From a checkpoint of a small mixture-of-experts model trained on Wikipedia: 52M parameters.
Below are experts of layer 11 (counted from 0) of a mixture-of-experts language model. Rows are named router (the router's row for the expert), up (a neuron's input weights, with its number) and show model dimensions 0-191. Each number is 500 + 50 x the weight over its row's rms, rounded and kept within 0 to 999. Numbers have three digits each.
After each expert's rows: a language model's description of what the expert responds to. This comes from a sample of Wikipedia text that the model never trained on.

# expert 62
router:601486599431478465543434581536450472474513518482556521509427463507478538583515553576469465468548494439437482548556547492465466509458535545429480455521494461510542558518508550517520553430405482433500484430467543484598532517480550512397445460442508491502499600464531531465592455576468572449534417524530520591493521452429442500434559537458456533533565512470479534465512523420463448554465442583414493452532489515497452510505609448519614555601544501466515438469582502547490486481439516458526570549497484464424543466520521489450404496489382453535592441509426480471475400480466441633
up1:565552455528483477554550533539494545530449526510583460500576586478559550544470483513518527528555434564505445457430517482559602581453529539480433449571429442471613359488448517474410518480547588405390644472546516510575397568450493556469496476512571422481479557436519526581473468529490517504494533469488502449444512482487558593494525584611469507462529536473513488477540507532408539497467445535516479468512517473448478455480546529513495519603433508472540528527551527507498508592517489429553475577523439529488500488530509497476497518511386563506471401460601419488515547501521541619
Description: Name fragments. Word pieces inside personal surnames, often foreign, after a first name, such as Sab-erhagen, Monter-o, Gum-ilev, Kaz-an.

# expert 43
router:532476566538515424544459589544512442511514405403492547559498462461442488553530500519450446485490546443466456592550502532516481527440531535401473484535600493429558583587505494446506486464428513471433431519448510509531516459532554540398497555493451516439472558473464574407507500515484586428501476558535441516565493401563461380481591552438493570564519513560592549456447517523445447557449452451440502429481427562464455485564512503479536526543488443451543504407588477505541506474487482476490508552512444441454545444487430466458440432589416464415538433536474518539490417508456414577
up1:554533441456503554381458555496523456486477568510513540398503459487439531523562521534432499490390467474496455497504502532553434548522536476445520484521539508518479469373585460531507469467473442570496481463457426526526515475469452462523491602551490505496495456482579535531467425423548538488606397486647550457511453566504535486534538577618450581451567511445595482501439453474516464411497529525575499548602511542529479454580500494408578488604429577479428486437456531519489481519465506608567585528426526498483448497451513477551553551497426491538497517441528567526400474543487530501
Description: Inner pieces of rare words. Middle pieces of foreign, taxonomic and brand names, often in species infoboxes, such as Anac-ostia, Hel-ve-tica, mass-oy.

# expert 13
router:488463530420409492505508545499472460402541448438625504599468472441441522506550548476443464473513510392485496506527501564469464559507492436474431491534563502486522569515467501390514488436464480506434477491441573484557498495537531529427404522438472528429438531485452526500501434517503554501520505499480473534547503430528454516516571611492507501534534516475501584459520524439369525543392493558437526480414437457505384543485504387522518646528526454466533490479603524540525514453470547408571544535515478406406512446491429434495478503525488485526488415570495372505413479452460439520
up1:619584608570551542452521524511452466491521474462468471493506499467517518471562453441466506540551418475432558472564487504463559477533467540618536631438443518555536466492508503497438478456446488428547557498500476488583480418540549519517472505649419561481430498558427442479398429483596481497448463430576523549485526526469469484523518603423570500478483403483564533469496456498360518502454493497468463566520528569504483584551533450423465550516596440556490569596545461508529514457559473440557547551465535499548536510451520510451571436534531531508411554526450474552494478469479489459
Description: Digits in numbers. Number tokens and digit pieces in page ranges, coordinates, scores, vote counts and years, such as pp. 139, 51°, 24-5-1.

# expert 47
router:481517530387494433563434579473458450459479426439625539514466433424505556483505577491483497435548473448458477486442525497447502545491512468448456468551562463514516529484493527369559496423426511501487488516520556476581527450559550550415473481440464540433532499495522539495494448487552523497451491492469495559507505404456458489417499584449411505492495457558505541402469508400465504613447449561438495447410485500499425489511600518549502611495551481441535505500533541572523519456486531409592615495531539424379528529525388421511446508466536491457570422465486471423441485502463448518
up3:490549495561502568517490502430609523495457533535564501566509454529466470504475457538443488474423579470498489444465508408634468456467593518561489507554516412505480510476620547457470620515461538537428452526545489520531486438427552497515414496509549497486481421539516534474529407511437488617419388491553512565502540497470544524490545434508460582500528478588467401512571490463472552474485536551529515460443583527528514414472490536545540550406511397504531383477408528549500565423526495458532547530591453585472581604499460525547552542496463455498448591502500533499501521471461564531
Description: Coordinate and time digits. Digit pieces within coordinates after degree and minute marks, plus track times and later digits of dates, such as 92°26′.

# expert 55
router:488514522543427463480343556566427457465455437406545605505505438499450543511536525507445388422541502410447450516474468474482485573498518473485422454565624512460501519525548483495563525472511463476447478443423512485547493416599567548419434605498485587354481470508514561509460461466480537399484531552436417561543520467468499450525511508478436515514523436485478597464426516507484465554533494525517503457457480477451442506515546448507613542527536472425528502423531519562573455498525541512528569501577473442498518397520463422522402500457519503493516380523509480464422535505526467494
up2:465427481452415506524475493580393449553494479550450551430451513515490423447487438394428469494458397503501505435543437522519499382472424472467535543426519441505513607550532428440526490548533493448548545503430416547488502542590537593493494554522511530483540579517468559586461434446553464479503540465587534517481458504447474487483555468509489461470545452523482383516471404541541501574486471446433474432515484514521412592577502434416526592464544532493553544530561458597471390568443444526505555412487393571505478464541486510509540473452532546512503477493508432568518448566524496523
Description: Infobox years and markup. Year prefixes in date ranges, list hyphens, table rule rows and coordinate markers in infoboxes, such as 1998–200-0, Clade lines.

# expert 17
router:473479503481421470499461553559490436485510446541597474509475474501499555522526497504366416378482439470368484492571544528418513544439492446473464446573565543482527532550530582429523526459456372511441495454549506486572521465523501550381390521472496541464425492500393538424559428479502537444509511552447435504582420480548488441450571595413396530518510451522501562481504524487445468465477461483473554472432470464427411582506468458468548524501545519427518475378526529616533500489487554454523513563542464481453505454564498419451454472528461445491490520502459436499444527531460484484
up0:513517501482480542483425560579555559542531442545417523511508486523480470454447527490401504462472607445448598574434484492541551476540501449481540535494518483444412496490565487533602563523480481502491529509497515501432415507482504528435560471565460435504497468566413440527581374554426535469409589537518479553452373498464464450485558613476465499423470484548465468514442552554390429454505495498495466562524429512607456505524523471432402536530508498531483494520471573563501519583524498535533465614428479534452514522461506458506483565499425455402478581485392429538467496601532504491
Description: Year first digits. The first three digits of a year after in, born or a dash, such as 196 in 1969, 199, 201.

# expert 6
router:523461522484462533568522534543412520486495457436600624556485449554482538516529482556452412436509421466505512596583611494458467550543503492433409459596591424417595560500431507444470573381421461493509487472513529466589554503480497522446490552495473497410477498462470528517539462492524555415436510487482487558478429497487468421502587532478491565501519487510503520484461572438467496534501479489464546529414479510485513508539580422532493518508502458445528468453586444583565415473415401477475538536570465475482565433545527405513457489543415506443612450522479480473430463409493475544
up1:543477558533486504465458577497508388456527474509426461464439500480532503472507411416449567574419489562427496518564497485455433502529531485523534485536401509477483389442499567592418522484447456422468448467474464546413543495476544365520497531528561506471491539564388557458524546489431456595471510462517470484474501424571604570421541446522447461397606585449528470496547547465505491463464596524566528532456566500491556593465489552361499491474469487431454548485503552552537482505547454441532513505492449498490551475419547457534465483548481444515564505388479470536494408510544484480
Description: Place-name beginnings. First token or piece of place names after in/of/at, like North, San, Los, New, and pieces such as Y(ap), Hum(berston).